Experts of a small language model: 97.9M parameters.
Below are experts of layer 2 (counted from 0) of a mixture-of-experts language model. Rows are named router (the router's row for the expert), gate (a neuron's input weights, with its number), up (a neuron's input weights, with its number) and show model dimensions 0-191. Each number is 128 + 32 x the weight over its row's rms, rounded and kept within 0 to 255.
After each expert's rows: a language model's description of what the expert responds to; "mostly gets" lists some tokens that are sent to it at least half of the time. This comes from a sample of Wikipedia text that the model never trained on.

# expert 20
router [147 127 125 152  90 141 151  78  99 149 121 143  81 144 107 145 183 138 101 127 181  70 164 110 138 131 115  55 125 174 122 153 132 118 111 112 136 144  90 131 119 118  65  97 101 133 131 147  77 119 138 156  98 104 105 197 109 116 146 121 117 153  95 105 160  82 143 138 143 103 114  56 131  90 149 165 136 159 102 167 109 159 129 118 139 147  94 114  61 127 152  68  98 104 105 211  89  85 167 156 139 146  81 161 143  59 173  86 156 149 130  80  90 105 179 183 132 118 120 124 140  78 119 172 119 124 150 119  88  89 146 199 123 132  92 134 123  57 104  73  89 162 105  78 116 126 119 127  87  75 178 134 125 163 196 152 100 160 117 111 162 108 176 110 157 129 156  81 102 175  69  93 157 131 136  94 129 101 127 106 147 145 170 158  96 162 107 120  72 149 150 184]
gate0 [109 168  84 166 162  91 147 142 124 166 136 164 136 101 114 142 155  64 202  95  81 106 139 119 142 185  96 109 110  71 233  69  90 146 145 175 186 168 137 141 112 126 157 111 108  41 105 153  96 107 162 112 124  97 141 149 134  76 130  66 115 134 104 106 140 149 126 108 113 119 168  80 146 185 188 127 133 115 130 129 114  74  97  79 123 112 161 111  87 119 158 102 122 172  96 140 108 110 102 130 120  99 100  81 178 140 105 110 136 145 128 162  76 111  95 144 190 144 191  80 121 149 100 166 109 116 118  92 158  82  96 139 155 123 119  84 133  96 113 102 171 189 146 202 123 155 107 112  90  83 131  99  59 151 121 150 137  95  96 127  92 125  77 131 162 147 116 134 146 156 135 151 114  83 115 126 111 104 113  79 150  75 155 122 134 104 138 111  90 139  88  81]
up0 [149  45 118 176 141 143 152 132 141 149 122 109 126 105 123 125 116 116 101 129 171 141 166 116  67 133 153 164 102 113 135 110 144 215 113 109 120  81  87 151 122  50  91 103 167 107 133 147 132  80 104  60 135 124 133 132 159  88  94  99 151 110 156  54 138 151  77 168 196 123 178 102 157 155 117 146 137 150 192 159 131 116 131  86 126 149 137 100 129 131  62 115 166 140 125 106 137 166 138 135 133 134 179 143 194 109 153 124 114 137 176 112 148 117  86  92  96 161 151 123  85  87  94  87 134  97 122 116 138 148 110 107 127  89  83 155  99 102 171 143 103  75 155 170 116 150 133 170 159 110  48 141 116 112 154 118 158  97 111  71 176 168 137 113 130 105  44 123  78 142 152 172 154 151 157 115 157 119 205 135 131 192 135 124 142 106 144 127 215  76 128 138]
What it handles: Sentence-ending periods. Periods ending a sentence in running prose, including those followed by a paragraph break or after a closing quote or parenthesis.
mostly gets: ".\n\n", "\".", ").\n\n", ").", ".\"", "\".\n\n"

# expert 42
router [108 118 150 141 132 143 182 114 152  82 131 118 109 158 105 145 115  98 142 137 159  81 172 149 135 109 117 107  93 148  99 150 160 146 135 126  84 139 177 168  79 143 209 176 147 197 128 156 137 144  89 202 112  84 137 108 134  83 160 113 121  46 118 110 113 148 107 143 121 172  73 104 155  92 115 135  86 104 122  71 208 189 154 128  88 142 139 175  97 132 136 123  87 160 142 113 163 131 135 178 155 108 122  90 101 135 128 100 132  99 148 166 167 109 140 106  75 144  89 100 118 102 125 142 136  37 135 119  75 104  84 139 116 122  90  90 138 144 197 128  97 142 192 130 118 166 115  92 129 135  94  95 126  99 169 165 112  82 114 135  87  83 138 128 151 123  83 131 127 171  79 134 148 182 104  93 117 107 111  76 140 121 186 210 139 126 102  80  76 100 164 153]
gate0 [103 109 177 114 144 127 155 127 113  66 123 153 148 197 192 143 147 110 167  80 150 138  99 152 113  85 151 112 128 152  70 102 155  65 148 163 112 163 140 162 145  67 162 155  89 191 105 142 156  96 125 151 149 126 114 130  72 179 162 120 132 129 191 128  96 102 139 135 113 183 127 147 136 162 161 137  82 180 125 155  96 130 121 119 143 173 126 159 185 127 102 149 111  75 113 117 102  61 133 124 124  28  55 125 112 130 147 119 118 104 129 140  66 112 113 142 174  90 149 111 170 124 145 128 130 179 146 147 162 101 131  86 149 143 177 128 133 105 199 117 107 122 119 163 195 158  89  86 174  69 130  58  84 152 101 128 122  77  64 124 160 142 124 165 122  97 151 119 105  78 114 113  99 111  97  99  95 140  93  70 125  70 154 154 111 127 117 139  97 145 123 112]
up0 [152 147 118 116 148 201 143  81 171 153 127 158 124  99  68 137  75 142  93 116 157  75 117 111 171 142 150 198 119 131 135 102 111 150 131 102 112 140 132  81  28 129 151 117 124  94 165 107 158 139 130  89 133 120 123 129 117 110  94 152 134 131 116  94 166  94 148  62 129  66 128 123 188 156 133 112 119 123 160 174 140  96  81 109 122 122 126 112 190 130  52 102 170 120 155 114 154 156 162 113 130 143 163 121 111 149 152 139 111 136  71 158 135 100 123 156 152 185 191 131 150 112 182 130  54  98 141 101 133 139 130 118 169  83 202 149  92 185 138 120  90  43 140 196 112 143  79 179 149 168  74 134 103 141  96 146 133  77 163 112 105 183 171 115  75 112 110 138  96 163 162 134 174 144 170 120 127 107 128 144 129 113 107 143 133  80 170 152  80  96 127 157]
What it handles: Second syllable pieces. Word-piece right after an initial capital letter in names, such as P-aff-ett, P-oc-ono, C-ust-omer; also ″W in coordinates.
mostly gets: "″W", "aff", ".D", "ont", "enn", "ld"

# expert 26
router [ 90  98  86 159 143 160 144 106 122 121 118 114 142 120 160  69 122 125 158 225 155  70 214 111 127 187 123 111 118 144 113 150 155 112 108 138  82 149 136 131  68 101 194 105 115 188 181 121 180 151  87 167  81 145  78 130 137 104 130 117 168  83 130 139 120 178 156 214 128 160 107  83 139  86 138 139  84 135  95 107 192 115 128 102 103  76 106 150 106  83 140 137  84 154 175 119  78 169 115 133 161  84 169 131 136 116  61 125  90  87 104 120 153 165 173 172 132 107  84  94 151 109  85 148 126  96 154  94 150 162 126 107 151  89 140 160 161  91  97 113 156  87 151 111 154 141 109 146  78  83 137 121 118 172 178 164  62 111 117 135  85  86 120 120 156 119 132 153 143 145  91 103 169 129 136 124 172 108 155 156 122 128 136 156 145  96 114 131  70  84 130 166]
gate0 [ 80  88 174 138 101 135  92  80  91 132 160 108  94  99 179 109 104 106 129 112  75 126 130 114 106 155 119 103 100  78  99 128 109 136 137 113 107 113 131 111  92 150 155 191 149 123 133 162 128  76 135 148 112 104 126 131 142 147 169 165 153 112 137 111 102 121 151  63  97 160 196 171 137  79 141 129 173 108  81 108 161 101 106  95 136 159 163 136 161 132 121 130 100 149 156 120 118 147 173  97 152 148 158 188 164 138 127  81 141 103 137 103  84 103 173 184 133 134 137 102  66 156 163 135 118 169 159  96 139 130 142 151 111 165 119  84  88  91  54 124 187  91 162 125 120 158 170 135 147 101  68 188  78 137 136 183  74  25 111 131 175 121 138 126 184 112 158 111 189 118 119 174 173 112 165 119  62 183 122 120  72  98 110  85 174 142  85  99 102 110 145 150]
up0 [103 118 105 103 117 146 143 148 167 131 166 114 112 167 115 164 109 136 120 113 129 147 172 113 142 118 143 146 137 142 103  43 179 131 133 112 147 129 112 109 127 102 143 137 194 102 181  88  97 128 157 146 144  71 166 206 166 137 138 150 115 114 150 120 149 148  86 142 163 115  63  96 129 176 127 111 101 108 171 170 106 137 128 107  80 101 141 149 120 104  88 203  92  78 194 177 103 161 102 143 132 143  78 104 120 160 140  76  95 175  90 161  96 111 158 136 135  53  96 142  49 137 140 150 150 114 105 172 110 112  99 139 163  89 143 167  43 163 206 125 110 167 199 129 145 155 129 119 151 111  86 132 178 203 116  74 180 124 139 142 136 130 122 131 155  98 162 162 143 152 101 106 154 133  64  89 117  93 143 136  88 119  94  90 115 116 103 167  93  80 148 132]
What it handles: Taxonomy and chemistry codes. Pieces of scientific names, gene aliases, strain IDs, CAS numbers and SMILES in infoboxes, such as Stenophyl, Adephaga, ADH7, CC(.
mostly gets: " Piper", "″E", "EG", "σ", "ethyl", " xxx"

# expert 9
router [128  42 132 117 208 163 185 111 163 107 112 119  72  92 127 128 193 141 200 135 121  78 194  90  97 157 101 124 117 134 112 197  93 124 152 150 128 165 113 111 143  55 140 128 101 124 173 156 146 143 139  92 131 137 121 117 148 145 119 150 189 115 113 149 128 120 125 184 150 121  74 114 105 166  53 102  91 149 127 115 150 119  80 144 161  89 164 149  81 120  88 148  95 192 146 191 114 128 146 109 179 166 140  93  94 127 114 121 105 147 133 121 143 189 125 171  98  96 101  79 179 121  61  81  94  69  84 106 104 202 109 103 142  76 140 130 151 142 150  99 107 137 128  98 120 155 136 122 123 166 130 166 103 211 105  81 126 115 108 105  93 117 127 156 130 107 110 116 124 190 110 158 121 181 100 160 126  89 158 106 163 102 134 107 113 143 142 114  98 121 165 134]
gate0 [121  73 142 120 125 132  60 173 157 164 140 154 118 170 177 142 111  74 183  81 121 103 150 169 135 147 107 122 217  94  85  94 116 102  91 159 110 144 138 139  65 159 171 148  87 136 111 109 113 144 123 130 142 113 140 132 120 102 115 143 153 123 153 129  79 114 171 154 102 161 148 159 109  88  84 136 114 117 101 137 149  86 152 122 124 160 139 170 147 130 132 117 127 165 159 132 102 133 116 114 141  47 161  91 115 107 199 129  74 183 104 142 158  82 142 163 137 162 104 173  93 142 153 125 143  83 124 157 121  98 141 182 128 107 120 126  86 142 146  81 128 172  78 138 166 126  84 181 142 101 104  90 123 175 159 154 108  75 172 123 111  80 162  94 121 142 164  96  79 132 139 119 142 142 154 100  53  92 168  84 109 185 106 117 129 115 160  83 213 176 182 205]
up0 [140 177 115 129 181 116 126 159 158 144 135 129 158 147 176  94 160 123 110 140 175 147 137  97 109 152  34 166 180 110 123 113  98 106 106 129 138 115 200 108 134 110 122 130 185 109 118 131 181 115 152 130 130  86 180  81  55 186 144 151  93 108 196 103 175 107 114 117 119  84 128 100 126 148  90 163 122 124 108 165 162 142 161  83 186 118 126 124  82 174 147  93 105 111 187 133 126 118 111 128 144 176  84 121  99 123 118 100  80 123  77 133  58 103  93 129 137 144 179 134 102  85 125 139 132  93 155 140 116  96 169 143 138 104 169  93 123 149 120 101  39  83 142  83 146 152 151 114 163 142 144  56 117  89  75 143 165 144 205  95 127 180 116 129 126 122 148  70  90 126 124 207 175 121 172 162 135 119 149 177  98 148 141 129 144 104 148  77  96 132 133 122]
What it handles: Consonant name pieces. Single consonants or short consonant clusters finishing or inside foreign surnames, such as Robert, Schobert, Steinfeldt, Castelnovesi.
mostly gets: "ov", "z", "ch", "t", "ș", "agh"

# expert 16
router [137 123  58 100 126 127 146 108 153 150 129  74 127 130 166 106 104 122  87 150 153  73 159 130 131 147 162 106 146 175 129 143 113 142 143 141 132 143 109 144  98 116 121 106  64 160 179 159 106  73 139 102 115  63  62 144  73 112 127 133 159 134 133 128 160 115  89 166 139  62 125  81 129 165 102 107 131 173  55 145 114 204  99 168 129 159 168 118 136 136 112  83 104 144 121 192 115 111 100 156 113 134 161 130 110  92  95 101 135 132 171 133 160 127 187 167 116  96 136  99 182  91 134 142 118 150 155  92  64 131 129 177 133 134 198 182 169  90 129  64  73 123 102  60 144 185 118 107  64 125 193 114 134 128 138 112 112 129 118 126 110  60 123 143 112 157 108 111 126 145  80 143 148 149 111  93 214  87 149 182 168 109 133 209 121 113 153 134  97 122 113 117]
gate0 [103  92 130  64 117 181 105 114 124 179  92 108 126 122 193 143 166 110 218 110 151 197 130 158 172 137 105 119 152 138  80 150 118 138 109 143 150 180 137 153 155 118 101 173  79 169 140 126  97  97 150 110 123 165 141  83 144 156  82 154 146 133 132 123 119 102 204 145  89 130 223 123 136 157 136 112 158 106 127  90 130 139 158 136 112 126 129 107 123 144 167 106  87 119 138 123  65 134 101 126 145  97  73 199 115 103 125 116 139 128 144 105 127 157  54 130 195 162  96  83 133  94  90 126 104 127  89 132 119 132 186 130 138 149 117 129 159 140 148 102 122 106 163 111  70  53  98 101 174 159  82 141 128 196 129  93 125 182 121  89 144 124 156  94 163 117  89 152 116  72 112 176  80 112 119  87 122 121 101 103 147 138  62 111 131  76  75 173 136 134 194 155]
up0 [116  80  67 123 161  99  95 104 166  95 182 116 136 143 125  81 124 152 118 128  63 177 124 172 207 154 103 131  79 149  94  95 122 143 182 100 101 156  75 129 117 129 172 140 114 163 156 159 141 116  53 146  54 161 145 138 121 121  99 144 100 127 174 198  79 126 117 106 113 149 139 132  55  96  74 147  74 167 104 123 103  97 139 131 167 106 120 142 166 103 105 120 131 132 122  83 117  74 126 109 159 109 172 103 133 152 127 125 133 111 122 154 101 154 117 151  57 117 106  74 143 129 155 114  86  67 150 145 126  55  79 114 151 149 110 167  99 108 163 121 134  92 151 130 130 101 130 145 132 131 100 129 187 137 139  53 168 157  75 107 173  93 100 193 141 101  90 151 134 185  94 158 104 122  95 127 158 152 110 136 159 137 159 122 127 138 158  94 100  42  91  95]
What it handles: Quotes and sentence-end marks. Apostrophes, quotation marks, exclamation and question marks, dashes and ellipses closing titles, nicknames, quotations and possessives such as 's.
mostly gets: "'", " '", "!", "’", "\"", " “"

# expert 52
router [108  49 145 114 117 162 170  98 146  99 177  98 137 100 146  73 144 160 138 126 169  64 169 161 158 140  97  47 157 121  60 205  88 103 181 166  89 131 137 177  91 111 143 146 120 146 130 141 101 129 136 129 137 110 113 114 115 109 127 181 207 117 157 127 131 129 185 127 115 160  75  98 177 129 100 140  78  79 115 118 149 173 111 132 139 171 101 100  68 124  96  86 115 139 132 166 149 143  89 117 199 103 186  77 125 130 116  87 123 127 123 136 153 125 139 165 101  85 117 100 128 100  97 121 124 120 120 119  77 188  98 123 132 169 108 102 188 152 118  87 120 120  82 101 144 119 175 140  73 131 155 117 141 177 226 139 113 120 111 103 111 110  99 140 154 143 173 107  95 129 123 112 175 131 113 142 157  98 156 155 158  90 177 128  98 109 124  76  44 130 115 119]
gate0 [152  93  97 122 152 148 144 119 155  88 153 138  90 118 142 103 162 140  89 108  48 161  77 174 179 106  96 119 169 152 129 151 113  62 108 132 200  56  67 131 151 138 115 104 120  96 125 134 199 112 121  78 131 140 137 115 122 143 137 182 167 137  73 132 113 128 156 115 112 146 107 200  93 131 133 124 147 179 134 149 119 130 112  87 127 154 157 129  98 158 189 137 108  95 105 114 172 124 168 122 107  49  76  91 106 108 118 105 148 132  83 112  99 131 142 122 104 113 148 106 148  76 116 115  80 111  86 202 141 146  60  72 139 129  83 126 145 132 131 145 167 113 138 165 150 134 148 143 148  89 100  85 192 177 151 133 186  99 102  92 121 179 138 202 128  93 138  69  94 112 168 113 129 117 154 106 115 150 123 159 151 127 125  99  32 131  97 161  82 136  88 148]
up0 [144 151 130  76 121 147 139 135 156 161 114 160 116 125  86 116  61 164 133 155 184 131 131 127 170  86 129 103 131 123 117 124 121  80 145 113  71 108 109 115 130 144 161 188 115 150 163 151 107 127 120 202 110 114 161 166 196 123 135 186  91 129 214  95 137 190  89 116 144 130 148 176 142 150 117 177  75 176 156  81 134 131 143 103 179 146 168 142 101 109 141 114 130  80 136  69 167  93  62 187 154 130 111 225 135 156 150 141 126 104 135 150 146 107 109  89 120 128 158 220 144 126 157 125 154  86 163 106  62 127 157  80 145  77 149  90 112 151 114 132 141 156 128  86 135  81 130 110  96  71  78 138 109 146 126 163 153 137 171  83 154 167 158 127 135  99 103 165 140 102 142  68 135 109 137 115  90 192 142 151 106  78 102 133 164 152 119 128 108  86  97 142]
What it handles: Capital letter pieces. Single capital letters and short pieces inside names after a prefix, like Mc, Mac, De, e.g. McVay, MacFarlane, Raekwon.
mostly gets: "D", "R", "G", "J", "W", "H"

# expert 3
router [100  72  97  99 182 126 116 140 127 129  64  78  76 116 153  74 165 179 136 120 126 143 156 114 141 164 110 145 145 105 172 176 117 118 117 129  57 140 141 167  68 164 181 118 115 159 171 157 156 120  97 102 123  99 112 115 105 188 129 130 142 116 132 148 144 100 178 104 144 170 132 115 144 142  89  89  67 174  71 148 165 150 112 119 124  87 143 192 129 165 103  93 137 146  61 157 125 129 143 185 126  97 102 125 112 110  98 139 106 173 128 152 120 161  97 134 112  50 114 185 109 117  77 148  51 101 133  88  68 169 115  89 148  74 156 191  79 146 119 127 136  74  84  52 111 159 154  79 115 132  89 131 108 149 161 114 139 114 149  59  55  95 162 165  99 116 139 123 139 104 151 100 136 123 166 128 156 103 169 100 133  95 126 131  79 100 142 128 134 127 136 106]
gate0 [143 162 160 194 135 152 120 135 109 110 111 139  87 125 187 141 144 139 204 119 140 101 109 175 112 155 139 102 100 125 126 170 159 104 124 144 157  93 109 114 101 118 158 160 116 120 125 109  64 158 116 152  92 153 127 180 158 112 176  85 123 202 120  93  93 120 129 147 145 120 156 120  98 134  92 160 156  75 160  87  46  92 117 172  88 156  98 149  92 132 118 127 118 133 137 109 168  87 123  57 104 156  94 150  87 110 161  54  79 145 139 170 125 147 172 149  98 114 149  73 179 180  85 144 137 149 123  65 130 107 148 101 141 143  73 117 122 128 110 184 135 139 160 138  68  89 161 108 179  79 163  49  98 161  60 136 113 131 131 115 126 140 146  83 147 175 107 130 109  68 137 101  63 170 120 133 106 147 119 136 149 162 111  60 126 126  62 139 109 111 160 148]
up0 [ 93 158 123 133 164 124 168 177 124  87  94 127 100  95  98 174 196 113 137 171 110 134 131 160 115  83 103 121 101  77 126 132  96  81 110 203 138 143 154 131 138 113 139 111 142 110 138 121 206 140 136 115 142 151 153 177 118 130 196  87 104 170 141 135 130 112 165 172 110 149 150 111 117 140 180 116 132 100 103 130 161 143 201 148 101 182 120 153  64  97 124 106 120  60 145 149 127 169  87 113 114  56  76 158 158  75 159 118 177  93  85  96 122 119 158 107 116 132 143 127 213  91 122 140 103 112 143 103 114 154 143 127 170 100  88 150 120 102  65  96 102 117  71 132 120 109 157 126 143 203 185 157 144  91 176  75 141 186 146 131 130 171 120 203 123 120 114 153 131 158 105 103 161 168 125 128 173 100 138 117 190 112 107 131 144 160 133 113 152 134  83 206]
What it handles: Romance-language name endings. Final word pieces of Spanish, Italian and Portuguese names and words, such as Caruso, Escudero, Punta, Casablancas.
mostly gets: " Socorro", "ica", " José", "ina", " Carlos", " Antonio"

# expert 17
router [128  95 131 153 127 134 111  91 114 179 113 165  63 150 140  71  44 145  53 139 101  68 137 217 143 140 138 149 159 171 119 126 121 102 118 147 126 117  77 111  26 120 111 133 140 142 168 118  99 106 137 118 119 134 126 146 111 184 132 146 159  93 109 150 112 117 117 159  75 158 174 117 222 156 140  85  90 113 165 144 130 161 181 155 105  99 163 177 139 137 110 139 123 127 115 179 121  86 134 114  88 163 128 125 143  85 107 130 145 156 142 109 102 193 107 152 111 121 148  95 138 119 171 105 100 152 143 104 116 154 114 155 186 159 137 106 110 169 123  81 153  38  90  75 156 126 182  82  96  99 147 166 204 122 165  89 162 128 156 170 116 128 122 114 125 186 149 113  86 132 111 134 133 146 148 155 144 142 168 134 142  78 143 170 137 107 104 126 105 136  57 169]
gate0 [138 160 165  40 174 166 121 147 136 135 173 145 130 120 126 118 133  99 149 137 123 129  91 102  89 162 125 144 102 117  80 190 179 107 130 137 149 117 139  88 133 122  90 141 137 116 160 123 104 136 158 140 194  89 161 111 123 134 126 165  94 133  63  54 167 185 120 100  94 142 158 173 112 135  92 117 160  99  90  38 138 161 150 114 115 138 177 111 132  91 109 102 155 162 154 193 133  75 143 109 158 197 116 110  83  91 146 108 161 102 111 113 118 122 140 154 100 108 112  99 145 134 158 114  92 178 141 123 154 129 138 115 126 106 116  83 104 136 145 146 168  81 127 205 121 122 113 158 107 182 186 126 120 148  60 175 170  95  52 134 125  99 155 137 132 135 191  60 119 135  67  93 152  79 105 152 181 119 141 163 133 123 105 100 171 152 125  75 144 103  57 118]
up0 [111 103 132 147 123 163 105 136 148  73 105 130 103 124 198 163 157 101 134 147  81 167 172 180 143 135 160 148 104 111 129 131 159 179 152 148 182 116 156 107  77 122 110 166 117 127 182  89 105 100  97  97 119 130 130 119 160 132 122 117  81 142 142 132 140  99 118 165 108 154 138 175  99  96 120 125 125 126 107  81 127 129 193 113 141 144 101 176 153 124 137  78 153 160 159 169 133 123 173 184 131 107 139 133 145 105 199 118 179 154 125 200 195  62 114 160 112  87 125  59 118  72 128 139 132 113 154  68  75  94  90 130 151 137 154 110  85 165 185 116  54 179 196 187 113  74 121 158 132 151 159 149 161 110  73 115 160 142 115  97 132 164 187 115 128  99 111  65 120 115 139  96 173  95 186 135  86 113 141  96  88 183 148 105 149  70 121 112 134 127 131 117]
What it handles: Ordinals and first/last. Ordinal and sequence adjectives after the, a or his, mostly in sports prose, such as first, second, last, next, final, million.
mostly gets: " first", " second", " last", " next", " third", " similar"

# expert 33
router [126  75 117 168 153 152 149 103 144 100 137 118 106 115 145 131 170 172 136 143 114 172 164 115 113 159 149  88 120 157 135 150 131 178 104 181 114 117 125 147 104  97 157  89  88 146 159 118 110 120 117 177  92 131 106 159 107 116 134 170 134 119 149 100 147 148  83 118 162 158  86 125 162 158  82  81  91  87  94 124 214 158 118 164 144 159 132 108 145 125 149 112  71 140 132 141 131 157 158 196 138 170 156 159 114 157 102  73 101 134 108  87 136 195  95 119 146  81  98  70 117  94 147 159 118  37 105 108  93 150  76 100 180 147  83 175 110 139 156 101  85  93 115 119  85 155 148 137 133 138 157 168 164 149 113  97 133 135 155 158 139  70  75  85 197 138 137 137 113 149 161 116 167 127  94  93 182 102 179 124 160  82  63 207 152  90 108 155 116  68 112 189]
gate0 [150 132 133  44 164 123  82 121 116 156 200 131 129 115 114 181 141 123 174 135  88 196 165 145 140 139 135 144 177  60 100 192  80 144 128 136 124  88  88 112  85 101 114 131  97 158  88 141  71 148 116 164 200 153 184 171 114  48 181 179 132  87 141  97  91 146 137  72 115  86  56 171  41  92 119 157 157 145 107 196 155 158 130 155 156 162 135 152  86  70 137 156 153  63 130 203 123  99 140 103 112 123  72  89 145 137 125 102 133 130 134 102 125 112  97  80  74 116 147 121 147 138 145 147 115 144  98 112 128 101 158  90 134  96 148 128 111 163 145 133 132 126  80 158 142 158 128 163 141 138 194 136 130 117 153 113 129 135 152 135 113 151  92 130 152 104 151 132 153  97 113 118 154 104  84 161 117 149  91 121 163  90 104 161 122 178 140 161  83 108 128 150]
up0 [ 90 118 176 154 146 128 128 126 192 153 146 139 102 106 153 189 105 182 146  68 147 155 112  99 158 144 110 144 102 128 123  70 158 162  62 148 125  74 154 142 135 195 122  75 145 125 102 180 133 101  95 127 146  93  99 129 115 119 187 165  98 142  95 142 220 151  96 119 172  82 131 171  98  73 101  98 141 105 127  90 113 147 178 116 118 192 173 202 140 170 148 153 108 121 149 183 149 146 114 103 139 118 152 195  79 125 142 171  80 175 105 147 156 152 141 165 170 132 110 142 118 145 109 165 155 185  88 123 141 111 124 155 143 170 102 146 141 123 168  86 119 160 160 138 119 116 145 126  93 148 164 132 120 135 124  80 108 191 107 170 124  78 199  75 153  92 130 165  61 115 105 162 150 165 137 111  92 120 116 122 126 136 108 132 138 128  74 136 164 106  82  70]
What it handles: Mid-word syllables. Short vowel-consonant syllables inside longer common words after a prefix, such as revisited, dispatches, penicillin, disenfranchised.
mostly gets: "at", "ad", "et", "is", "it", " part"

# expert 5
router [122  74  65 166 133 135 175  35 127  77 190 109 124  92 144 100 111 154 139 189 145 115 162  98 134 149 138  62 131 138  82 168 123 137 108 122 137 126 160 165 126  77 123 113 147  88  75 118 144 151 114 150  86 105 125 133 116 112 120 190 190 152 114 120 109 102 154  96 114 116 120 138 135 127  96  85 127 102 106 117 144 118 135 119 110 140 140 115  26 187 119  74 108 140 148 144 135 133 135  85 166 121 169 105 137 125 122  67 105  96 141  66 211 135 141 103 125  96  82  81 126  85 132 174 157  99 170 145 143 183 169 173 143 123  96 118 138 135 108  57 107 130 122 130 146 149 123 123  87 104 134 141 127 159 178 121 118 110  88 145 100 107 127 132 182 184 151  99  88 119  91 100 153 154 133 190 108  70 200 122 103 117 130 134 138  70 153 136  33 120 115 166]
gate0 [139 166 124 143 110 171 156 127 100 110 119 119 132 154 139 117 137 140 143 124 121  73 122 187 113  69 192 142  97 143 118 134 136 110 124 177 129 139 105 125 118  93  98 161 126 123 125  96  64  86 137 151 105 182 117 141 145 146 108 138 121  77 134  54 130 127 154  67  79 147 127 167 156 174 120 161 157  65 112 121 135  62 149 140 125 151 166 148 133 159 145  97 119 108 160 167 189 138 114 148 112 124 108 155 148  86 135 103 102 156 148  98 115  98 134 162 158 161 152 130 177 113  83 154  81 120 158  71 120 130 139 105  71 119 129  62 141 209 104 140 152 181 225 147 133 128 143 154 143 149 132 125 189  77 148 122 140  79 142 142 113  91 133 103 139 125 123 151  86  45 160 167 141 130  91 132 133 135 130  98 190 205  52 177 139 160 189 117  71 137  99 186]
up0 [ 41 104 115 101 172 151 119 173 135 106  88  65  77 115 138 168 166 151  91 117 139 178 134  82 203 145 126 101  95 165 152 134 130 166 209 106 129 139 237 106 144 163 140 139 128 170 157 109  81  86 161 162  92 193  61 152 117 127 130  94 117  64  98 120 134 114 126 121 182 101 144  93  82 100  97 149 139 105 154 105 119  76 114  94 115 130 133 120 169 152 149 112 123 149 105  99 112 117  93 129 158 151 158 172 137 140 152  98 133 144 130 164 131 139 184 150 176 143 130 124 139 105 129  79 173  99 115  92 100  92 115 112 150 181 123 132  89 146 124 177 133 102 113 126 138 127 115 114  86 168  96 144 151  59 100 116  78 126 135 169  96 170 204 108 138 130  61  79 126  77 126 136 105 156 149 134 151  81 131 134 146 104 194 114 117 119  94 170 136 123  71 120]
What it handles: Single capital initials. Lone capital letters starting names, initials or words, often after brackets, quotes or pipes, such as W. J., Koko, Wurster.
mostly gets: " L", " S", " D", " W", " M", " K"

# expert 14
router [ 41  99 124 185 131 175 139 106 134 111 132 134  99 137 119 112 112 178 103 189 146  52 165 126 154 174 138 168 104 161 159 155 142 135 112 163 119 160 142 130 124 134 155 125 164 106 177  91  97  96 160 131 102 155  57 150 138 138 108 163 186  76 107 105 138 102 126 187 142 162  88 138 192 144 109 114  77  93 149 127 158 136  77 124 173 169 103 167 103 171 108 140 105 102 118 142  85 143 113 146 141 147 185 137 163 108  77 127 119 164 103 151 151 100 123 103 112  72  73  92 156 114  71 150 122 106 181 117  96 140 108 113 166 126 163 112 148  56 122 112 104  74  90  59 125 138 120 123  95 110 128 136 129 114 198 145 105 144 155 172  74 116 143 135 112 170 121 110 194  99  88  79 179 165 148 139 116 125 202 147 149  90 101 134 103 113  80 118  61  97 121 138]
gate0 [152 188 126 117  95 129 116 146  81  86 120 124 143 171 116 103 110 132 106 111 138 153 127 130 176  47 110 141  59 114 176 124  89 133 146 129 105  42 130 172  98  69 100 169 118 167 155 186 164 138 108 113 123  77 134 111 164 119  98 122  84 124 177 161 132 118 128 126 159 146 109 117 153 131 134 159 140 149 128 147 127 120 127 138 158 152 187 116 127 133  87 127 152 154 120 124  85 112 178 164 129 129 183 131 138 131  91 125 190  82  96 176 191 134 129 146 129  90 101 111  88 115 102  59  77 148 130 146 126 124 137  92 120 207 110 167 109 196 137 161 120  99 119 169 145 111 131  64 111  41 115 135 164 136 146 138 187 161 114  60 110 142  85 113 129 141 184 201 140 124 120 136 121 171 169 184  99 122 132 119 101 115 180  74 105 104 119 154 212 158 129 154]
up0 [121  98 170 100 154 112 136 146 110 143 116 175  93  66 143 135 138 122 163 168 142  84 169 114  80 132 185  59 109 136 150 117 134 148 125 183 143 129 113  69 147 133 161 100 148 193 140 138 163  44  86 126  96 157 124  94 170 178  67 185 103 129  95 155  89 136 100  79  97 116 129 172 125  90 176  71 130 120 111 107 114 144 183 152 116 148 128 149 120 166 143 114 159 139 155 159 140 149 142 174  96 156 138 132 157 144 151 121  88  57 131 139 104 102 128 115 107 134 154 123 213  90 130  94 110 147 101 132 135 102 162 147 106  95 169 130 141 118 130 121 167 168  98 136 153 173 158 132 106 173 108 111 143 101 108 100 132  93 166 226 179 132 140 123  96 142 154  24 170  91 114 182 159 105  75  90 146 155 103 106  99 161  97  81 151 139 150  94  89 159 118 151]
What it handles: Prefixes and short prefix words. Word-initial prefixes and short first parts of compounds, such as re, non, pre, post, sub, ex, and well in as well as.
mostly gets: " re", " non", " al", " ex", " well", " pre"